python train.py --router_z_loss=0.001 --norm_eps=1e-06 --lr=0.00712 --batch_tokens=[32768, 65536, 98304] --steps=7578 --dataset="wikipedia_en"
Below are experts of layer 11 (counted from 0) of a mixture-of-experts language model. Rows are named router (the router's row for the expert) and show model dimensions 128-191. Each number is 200 + 30 x the weight over its row's rms, rounded and kept within 0 to 999.
Before each expert's rows: a language model's description of what the expert responds to. This comes from a sample of Wikipedia text that the model never trained on.

# expert 18
Prepositions and compass words in geographic descriptions of where places lie, such as along, north, up to, to the south, in.
router,210,224,219,222,201,205,174,167,150,220,156,267,239,228,207,179,235,129,200,221,182,217,233,169,193,178,222,195,232,248,218,198,178,179,224,229,176,189,204,215,205,195,203,179,203,171,190,168,177,205,193,257,222,243,199,181,196,133,252,255,173,178,173,238

# expert 21
Opening word pieces that need a suffix, above all cond before -itions, and also due, sequ, except, confl, Conf'ed'erate.
router,254,212,240,195,201,133,140,215,176,234,184,225,188,246,225,154,242,148,236,206,217,225,217,144,230,165,183,199,195,228,207,196,171,190,229,240,218,184,149,230,236,232,234,208,183,210,152,199,223,205,184,245,212,222,224,158,214,185,203,209,178,187,167,259

# expert 50
Participles and nouns about ownership and media, like wholly owned, based, written, composed, books, talk show, often after a or is.
router,192,211,217,206,183,179,146,216,171,244,157,206,181,197,214,197,217,141,209,215,201,207,276,174,215,137,215,178,235,216,217,171,192,176,216,242,120,162,186,206,217,224,244,167,189,158,174,184,195,188,239,287,243,217,228,172,246,188,193,206,213,172,152,220

# expert 47
Opening letter pieces of split words, such as v, pr, cont, sc, R, as in pr-onunciations, var-iety, R-eview, Sw-iss.
router,190,214,247,216,185,161,150,217,177,234,184,245,220,209,220,205,273,206,215,234,236,177,217,177,222,203,198,203,278,203,231,156,189,187,198,175,176,168,207,243,265,209,168,170,220,182,198,165,207,174,187,249,195,212,195,197,217,150,222,182,203,178,122,232

# expert 5
Words and word-endings inside tables, infobox fields and sport or taxonomy lists, e.g. Long jump, Total, Animal, breaststroke, -iformia.
router,269,210,184,249,207,223,215,199,179,201,212,227,206,220,201,161,190,162,261,204,187,199,214,181,222,142,225,135,188,225,198,162,182,196,231,233,226,147,176,207,225,242,188,203,157,203,173,166,202,203,162,254,212,191,202,163,203,195,206,216,193,184,194,228

# expert 53
Concrete nouns and adjectives starting compounds, mostly military, transport or technical: water, ship, rail, air, high-energy, light machine guns.
router,223,225,184,222,135,153,215,211,176,257,172,193,234,216,169,192,209,167,191,203,188,213,203,175,183,145,216,174,197,214,214,183,208,175,214,232,232,180,173,222,256,234,202,176,169,175,173,175,162,199,182,239,219,228,193,169,197,211,201,245,142,164,191,210

# expert 14
Closing parentheses and brackets, often with a comma, period or percent sign, plus table pipes and closing quotes, e.g. (1981–1982), (pen.).
router,241,232,253,236,196,170,148,178,205,222,197,186,215,222,184,198,235,140,195,237,183,246,209,185,226,144,223,185,252,231,197,202,185,150,188,215,189,170,180,231,224,196,238,193,211,168,200,165,161,203,186,253,243,232,222,180,207,153,205,235,182,176,167,229

# expert 59
Last digits of numbers and years and the unit nouns after counts: games, goals, matches, starts, years, days, households.
router,244,211,229,217,193,214,189,180,182,220,145,226,230,221,170,146,218,138,234,246,202,215,216,177,206,160,212,195,204,235,231,164,183,144,190,184,182,198,208,207,234,236,236,173,166,139,179,172,182,221,172,284,225,200,234,168,227,176,229,194,194,192,194,223

# expert 17
Line breaks ending table header rows, pipes, parentheses, digits and header abbreviations in sports and taxonomy tables, e.g. GA, Pld, Apps, Clade.
router,192,198,250,246,176,185,207,243,221,189,226,229,190,239,146,172,219,167,236,256,182,226,193,178,193,140,215,149,186,275,223,183,198,183,248,199,194,208,190,220,221,208,225,159,175,181,209,192,169,214,154,254,251,222,196,185,242,132,207,218,185,192,205,221

# expert 44
Blank line before infobox subheadings like History or Youth career, plus articles and descriptive words such as the, public, private, railway, small.
router,226,254,199,199,183,189,175,206,178,255,180,202,240,247,161,201,197,130,190,199,174,199,252,170,181,186,274,138,214,222,238,172,213,208,203,229,234,184,187,198,252,273,208,206,191,132,199,164,207,177,183,260,243,213,208,189,209,169,185,197,202,180,173,222

# expert 31
Continuation pieces finishing names and terms in lists and tables, as in Nissan, Chevrolet, Service, Consolidated, and acronym parts like MS, FA.
router,190,251,240,240,168,143,196,190,184,195,211,183,201,267,172,180,226,174,220,306,217,209,205,179,202,146,211,162,188,236,203,191,165,174,188,219,219,203,230,225,240,195,181,172,143,184,178,204,165,181,170,229,200,245,242,185,223,192,208,196,216,178,192,235

# expert 40
Color, size and material words and their word pieces in species or building descriptions, e.g. green, yellow, small, stone, red, porch.
router,210,213,247,202,149,198,189,230,164,259,178,224,207,253,203,173,217,180,222,216,219,241,206,171,197,121,247,139,224,261,227,182,180,192,223,228,192,186,172,243,226,208,223,174,182,178,212,171,161,194,170,257,191,200,203,149,224,209,223,257,176,201,155,271

# expert 39
Commas, periods and ampersands after names and initials in references and taxonomic authorities, such as Pic, M'.,' 1901 or (Walton',' 1915).
router,238,219,203,201,170,139,170,201,206,196,207,211,229,234,192,187,265,164,231,230,191,195,197,159,239,139,229,194,254,253,238,158,187,153,224,204,216,197,186,223,207,212,222,166,165,163,154,183,193,167,222,228,272,213,203,135,231,159,225,229,224,130,179,222

# expert 12
First pieces of words inside quoted or listed titles of songs, films and books, such as Sc in Crime Scene, Up, Ab.
router,233,200,224,192,201,157,169,215,155,229,199,239,226,241,228,200,184,175,227,231,208,213,233,196,203,180,219,169,215,219,206,166,150,141,254,246,157,191,189,231,215,225,187,169,154,174,175,175,223,163,148,213,178,217,235,192,248,176,232,197,195,190,150,268

# expert 15
Conjunctions and prepositions opening clauses in discursive prose, such as however, although, when, if, what, at, with, and mid-word pieces like 'at'rocious.
router,212,177,251,218,152,175,200,223,143,234,211,233,203,224,221,222,244,183,240,232,163,263,195,178,198,173,229,199,216,257,224,170,167,179,217,241,196,176,187,230,249,191,243,145,153,170,160,200,139,215,214,252,204,269,188,163,206,195,265,245,166,149,182,197

# expert 34
Head nouns and plural endings closing organization names, e.g. Army, Association, Council, Police, Party, and -ers/-ants in Farmers, Peasants.
router,202,226,187,246,187,153,156,180,202,202,221,175,227,243,178,180,219,183,217,247,165,176,220,173,260,159,195,144,213,231,233,191,166,121,226,220,157,172,189,221,225,234,254,207,173,167,189,163,191,177,186,248,250,192,244,173,214,202,192,182,184,189,170,204

# expert 51
First digits of counts, prices and statistics in infoboxes and tables, often after $ or £, such as '3'93 killed, '5',878.
router,213,233,193,205,163,193,215,243,207,185,129,221,225,207,197,184,215,155,201,251,184,220,203,174,209,177,267,177,231,244,191,168,155,157,210,222,205,205,205,241,229,201,219,196,167,178,197,207,192,186,189,262,267,230,215,149,218,137,210,201,188,181,191,225

# expert 16
Prepositions, commas and words leading into country or place names, e.g. of before China, in, native Sweden, Northern, United, Netherlands.
router,232,217,215,227,178,188,173,171,193,182,206,202,248,224,193,182,222,174,226,252,135,224,179,185,244,187,224,145,223,260,243,164,157,205,234,243,186,196,184,221,228,242,201,178,137,201,161,211,195,194,188,241,231,215,231,201,220,181,233,197,204,200,203,226

# expert 0
Word pieces in geographic, national and ethnic names in country, population and location text, such as United Arab Emirates, Greater India, Assam.
router,212,197,221,238,158,178,182,233,162,224,134,230,223,235,221,199,246,188,252,231,147,224,211,136,257,128,246,215,208,229,233,189,167,188,206,268,186,173,148,173,224,236,206,155,212,161,147,148,214,214,180,255,192,188,218,170,193,204,201,217,230,180,215,210

# expert 58
Opening parentheses, dashes and spaces before numbers or notes in sports results and tables, e.g. (13 innings), (second round), +19.
router,215,162,239,247,155,193,179,233,213,211,151,214,175,237,190,169,245,151,190,198,163,235,213,172,235,183,227,197,212,221,216,185,176,208,240,228,184,140,176,218,179,190,207,197,130,184,190,191,168,176,164,278,251,215,172,180,233,136,261,185,206,186,203,180

# expert 46
Initial letters or fragments starting team and proper names in sports text, like Kings, Kiss, plus spaces and dashes inside tennis scores.
router,216,183,233,208,174,204,208,229,202,200,156,222,196,246,184,197,214,199,205,215,199,237,218,179,238,180,190,161,180,237,235,219,171,162,241,226,184,205,184,227,215,219,233,197,147,186,170,190,224,144,186,208,218,229,182,108,228,153,176,199,162,148,102,243

# expert 35
Words in population, election and survey statistics such as Total, Turnout, Percentage, average, Votes, plus digits inside area and population figures.
router,219,220,209,229,181,186,192,232,192,230,193,235,234,229,203,202,251,155,248,221,186,228,232,177,181,120,259,162,190,255,241,206,165,164,192,215,220,173,181,216,260,221,215,231,147,167,159,165,185,178,217,254,184,209,238,229,215,152,209,201,173,218,148,195

# expert 52
Verbs and function words in sports career or season accounts, e.g. won, scored, finished, lost, in his first match, Most.
router,240,234,225,200,161,212,203,193,205,184,143,222,213,249,208,183,223,133,229,223,189,237,200,189,225,138,185,185,206,263,238,204,147,171,242,253,162,197,175,208,229,221,248,177,169,154,178,168,200,197,166,299,234,251,204,176,253,168,264,172,174,168,154,222

# expert 30
Measurement units, symbols and inner number digits such as km, kW, °, ′, %, plus to and not in verb phrases.
router,218,220,222,196,186,203,187,247,166,225,181,166,207,201,177,193,246,135,234,224,196,239,191,180,197,148,244,181,205,250,198,203,194,194,244,183,189,165,189,237,266,233,238,153,187,174,132,155,167,171,149,250,221,214,219,142,192,127,224,205,156,206,147,199

# expert 22
Pipes, colons, commas, signs and operators between numbers in election, sports and data tables, e.g. seat change cells, + −, =, /.
router,227,230,196,233,202,201,203,208,185,190,165,190,216,208,169,181,229,125,208,209,201,219,213,134,241,177,200,156,213,254,244,189,161,192,203,204,212,198,161,228,208,216,196,202,179,200,154,161,194,156,170,270,184,194,194,158,217,172,246,223,157,210,185,223

# expert 48
Inner word pieces of organization names, compound words and foreign names, such as editor-in-chief, Co-founding, Comunista, Legislative.
router,199,234,231,218,167,180,207,183,147,206,214,199,214,180,250,211,215,187,206,193,179,227,224,181,236,156,286,183,205,245,242,159,138,182,183,274,215,182,164,219,221,188,228,194,157,153,160,141,185,183,158,217,250,226,228,166,235,210,187,212,208,178,194,205

# expert 54
Pipe characters and other cell delimiters in wiki tables, such as |, |---|---|, semicolons and bullets.
router,229,208,240,226,177,198,123,189,209,197,191,173,226,229,175,168,186,183,207,226,179,268,226,208,223,177,234,138,191,243,243,198,167,180,203,223,195,148,186,217,202,188,227,186,147,165,181,202,197,192,168,259,239,205,229,195,217,142,223,176,190,189,155,207

# expert 1
The bare space token before a number or name, after team names, months, "In January" or table pipes, as in "September 1", "United 8-1".
router,185,229,222,187,165,168,185,218,151,212,198,229,208,260,173,167,229,173,185,235,169,223,207,181,223,168,230,176,215,255,234,170,159,154,201,246,174,225,158,214,215,209,206,163,207,127,179,188,181,162,174,258,267,205,185,154,221,156,202,262,168,166,164,217

# expert 45
Adjectives and number words before a noun, such as Old, young, small, new, six'th' century, and Hall of 'F'ame.
router,171,212,240,184,197,197,192,217,195,208,181,234,217,284,217,232,199,168,206,193,195,256,194,162,195,135,269,156,205,233,217,191,163,195,229,237,190,187,241,182,234,266,206,175,194,181,193,167,155,210,168,235,193,243,215,158,247,206,214,183,157,185,171,228

# expert 60
Suffixes and stems of abstract scholarly words in education and culture contexts, such as humanities, cultural, social, archaeological.
router,209,198,209,242,160,166,146,214,145,168,207,251,247,221,204,165,224,162,238,236,174,209,195,159,217,158,230,180,188,225,212,196,158,144,203,208,199,188,176,203,215,220,195,220,185,193,185,155,191,194,196,264,208,191,238,207,195,217,184,213,159,150,181,259

# expert 56
The, its or an before ordinals and superlatives in defining sentences, like the first, the largest, the only, its former.
router,226,228,190,232,154,160,182,213,175,217,148,227,217,258,183,206,208,156,221,226,150,197,210,160,203,169,245,172,233,216,201,141,131,170,209,205,177,156,206,223,213,234,250,223,175,135,166,152,187,200,177,296,259,247,221,176,232,197,217,247,190,160,170,211

# expert 26
Middle pieces of common words just before the suffix, like comprehen-s-ive, el-us-ive, produc-ing, except-ion, bl-ess-ings.
router,222,272,246,203,174,153,192,230,152,183,185,222,243,231,200,223,198,182,195,253,237,221,261,203,230,173,251,156,194,232,240,204,171,170,197,225,145,168,149,199,234,221,213,188,155,204,179,178,201,168,211,261,180,204,234,179,221,204,226,238,167,147,176,215

# expert 7
Raw UTF-8 byte pieces (Thai, symbols, zero-width marks in spouse lines, superscript 2 in km²) and capitalised word-start pieces such as Ab, St, Sc.
router,276,172,223,174,179,209,159,253,167,195,133,210,235,204,181,201,254,170,233,233,163,229,211,184,198,198,219,193,242,215,252,185,168,156,179,240,205,200,189,211,234,220,234,198,161,197,152,135,206,212,171,234,275,216,223,223,214,120,192,211,198,178,129,232

# expert 13
Word-initial C or c pieces, mostly capital, starting names and words, as in Culture, Crystal Palace, chemotherapy, caution; also L, N, J starts.
router,234,188,182,202,201,210,211,204,182,215,186,184,198,222,234,177,235,136,186,207,183,190,215,183,233,189,235,139,233,243,193,207,189,149,241,184,216,189,186,202,220,228,210,168,191,186,200,209,227,227,183,205,227,196,245,169,206,146,241,217,174,162,125,234

# expert 63
Opening syllables of personal and place names, mostly Romance-language ones, such as 'Is'abel, Luc, Mart, 'Wal'ter, de R'ot'z.
router,236,260,189,213,150,184,176,238,201,215,162,227,218,245,201,200,215,183,245,254,163,235,261,194,207,170,199,177,210,223,251,181,195,156,213,277,212,184,146,169,191,202,227,150,191,156,187,162,195,169,161,215,233,182,226,174,225,225,198,215,178,162,199,203

# expert 38
Verb and adjective stems followed by -ed, -ly or -ive in formal prose, like respect-ively, conduct-ed, special-ized, plus due, according.
router,232,207,221,246,165,188,215,221,156,210,189,221,252,215,240,209,270,143,206,201,166,223,207,201,213,185,252,191,217,217,223,183,177,139,211,250,185,203,151,210,196,243,233,172,213,161,177,191,202,178,204,256,204,238,220,195,224,194,246,227,197,176,212,220

# expert 10
Wikitable pipe cells closing rows, header separator lines like |---|---|, plus section == markers and closing parentheses ending list items.
router,232,242,235,268,188,203,183,200,158,187,167,218,259,203,178,193,204,159,204,246,186,190,245,158,251,132,226,163,236,201,246,191,170,156,199,190,173,162,202,222,209,206,265,184,192,162,168,175,170,164,155,279,235,230,212,141,220,211,200,195,181,208,173,232

# expert 23
Modal verbs, to, and, so and similar connectives in expository sentences, usually followed by be, been, have or not.
router,246,237,209,242,179,173,187,225,148,259,173,203,244,211,219,189,204,154,218,233,171,207,233,148,216,155,228,163,223,230,250,167,156,184,211,218,218,196,194,205,253,191,243,147,200,146,185,161,167,185,187,287,225,260,216,162,221,190,250,240,180,159,169,205

# expert 19
First pieces of country, city and taxon names after "of", "in" or commas in lists, as in Tanzania, Tegucigalpa, Curaçao, Portugal, marine.
router,269,243,235,215,178,165,234,233,183,244,154,175,223,198,230,173,205,195,215,219,179,226,225,168,232,189,191,154,246,248,207,187,188,210,210,203,171,184,197,220,185,238,229,185,218,224,193,175,175,146,207,224,275,220,214,175,195,206,231,222,172,210,193,212

# expert 27
The article an and other determiners such as the, its, his before a noun, often in military or police contexts, like 'an' attack.
router,204,241,224,235,169,149,210,233,165,258,175,194,212,215,156,209,210,171,224,236,191,206,235,165,246,171,256,181,239,225,239,157,199,199,205,226,204,189,173,208,228,235,237,178,213,166,183,216,191,181,186,290,219,204,226,186,196,197,227,223,151,175,187,234

# expert 6
Words and years describing albums, songs, films and episodes, such as album, Best, debut, and the year digits in 1971 album.
router,223,208,243,214,204,186,174,199,172,179,195,201,223,268,181,191,207,142,239,220,230,200,232,192,230,120,219,203,275,237,196,166,152,160,242,220,160,185,187,226,207,245,226,188,181,162,190,174,216,183,177,274,184,182,215,187,229,160,210,225,205,188,160,227

# expert 43
Word-initial consonant pieces like h, fl, br, tr, sh starting ordinary nouns, as in hole, hills, bracing, trousers.
router,202,212,235,204,161,176,167,215,166,256,177,210,193,234,206,207,239,144,223,222,214,184,228,176,184,166,233,162,225,231,199,159,189,186,237,243,212,175,194,242,226,205,195,182,170,180,178,190,184,197,152,210,219,234,239,150,180,148,212,241,133,183,183,244

# expert 20
First letter or piece of a name or word after a list dash or line start, such as M in Mikhail, Y, Kh, plus is, located.
router,258,215,212,201,202,176,157,180,142,260,167,220,235,217,170,227,268,162,250,206,152,186,209,214,221,167,227,158,234,246,218,165,198,191,174,225,165,188,201,232,236,205,251,199,226,151,196,183,178,151,184,219,208,237,209,181,226,135,211,265,191,134,173,235

# expert 2
Separators between entries in lists, tables and infoboxes, such as pipes, semicolons, colons after field labels, list dashes and commas.
router,193,237,220,209,166,147,150,180,186,196,195,204,227,254,167,182,201,189,194,262,167,193,185,157,238,153,222,162,220,260,245,190,169,183,229,234,164,214,183,186,220,233,199,167,212,190,187,199,142,201,204,242,238,203,181,199,240,158,251,237,172,159,171,222

# expert 8
First pieces of country, nationality and place names, such as Turk, Slov, Viet, Ar in Syrian Armed Forces, Med.
router,253,199,179,230,189,150,203,245,192,246,115,198,225,266,227,197,195,181,231,285,160,223,240,184,233,215,267,198,219,226,202,179,196,174,190,201,132,163,172,186,232,243,215,192,149,200,176,139,165,186,183,213,218,223,245,186,266,179,190,219,215,190,190,226

# expert 57
Occupation words and their linking commas and and in biography openings and lists of people, such as politician, footballer, priest 'and' translator.
router,229,227,201,237,195,170,175,198,208,179,176,248,237,213,196,209,216,175,236,228,158,218,226,164,249,154,251,178,251,221,240,164,164,159,193,218,171,192,175,217,205,235,214,203,169,142,178,195,163,197,235,234,239,208,211,155,224,186,238,193,186,139,166,248

# expert 24
Single initial letters, especially F, P, D, W, that begin a word after a bracket, pipe or line break, as in Fox, Friday, Finals.
router,223,202,247,237,184,190,163,213,199,218,166,183,196,252,213,183,224,141,207,180,176,191,209,203,235,196,210,176,223,252,199,180,171,164,245,249,204,160,202,247,185,216,199,199,182,164,197,230,146,183,178,202,213,236,216,177,231,166,205,207,170,201,157,188

# expert 55
Last token of headings and list labels, like the year digit in "= 2021 in Niger =", or department, football, Awards, election.
router,263,241,231,200,173,162,195,174,201,165,154,183,248,231,134,184,204,168,225,225,179,186,222,131,234,123,205,138,235,218,171,152,112,161,204,205,182,192,199,206,225,239,219,229,184,199,213,191,180,196,133,267,220,213,247,185,210,185,211,182,163,198,180,205

# expert 9
Brackets, commas and symbols in SMILES codes and gene alias lists, plus words like include, using, by, of in ordinary prose.
router,243,238,206,200,188,132,226,221,180,249,212,232,221,206,145,168,222,130,200,231,206,228,212,180,209,148,214,179,273,228,192,202,156,193,220,197,173,195,122,204,211,186,197,155,210,168,208,192,178,190,180,279,198,217,231,178,210,136,192,217,232,158,191,206

# expert 4
Capital initial letters opening acronyms and names in election results tables, especially political party abbreviations and labels, e.g. NPP, PDP, Nonpartisan, Conservative.
router,206,207,189,248,180,186,168,224,195,226,210,184,201,186,223,183,217,169,244,256,178,225,243,149,255,186,211,153,247,241,226,208,202,216,215,205,229,197,174,227,242,210,183,214,200,177,180,203,174,140,182,211,239,252,227,152,218,123,216,172,186,171,170,217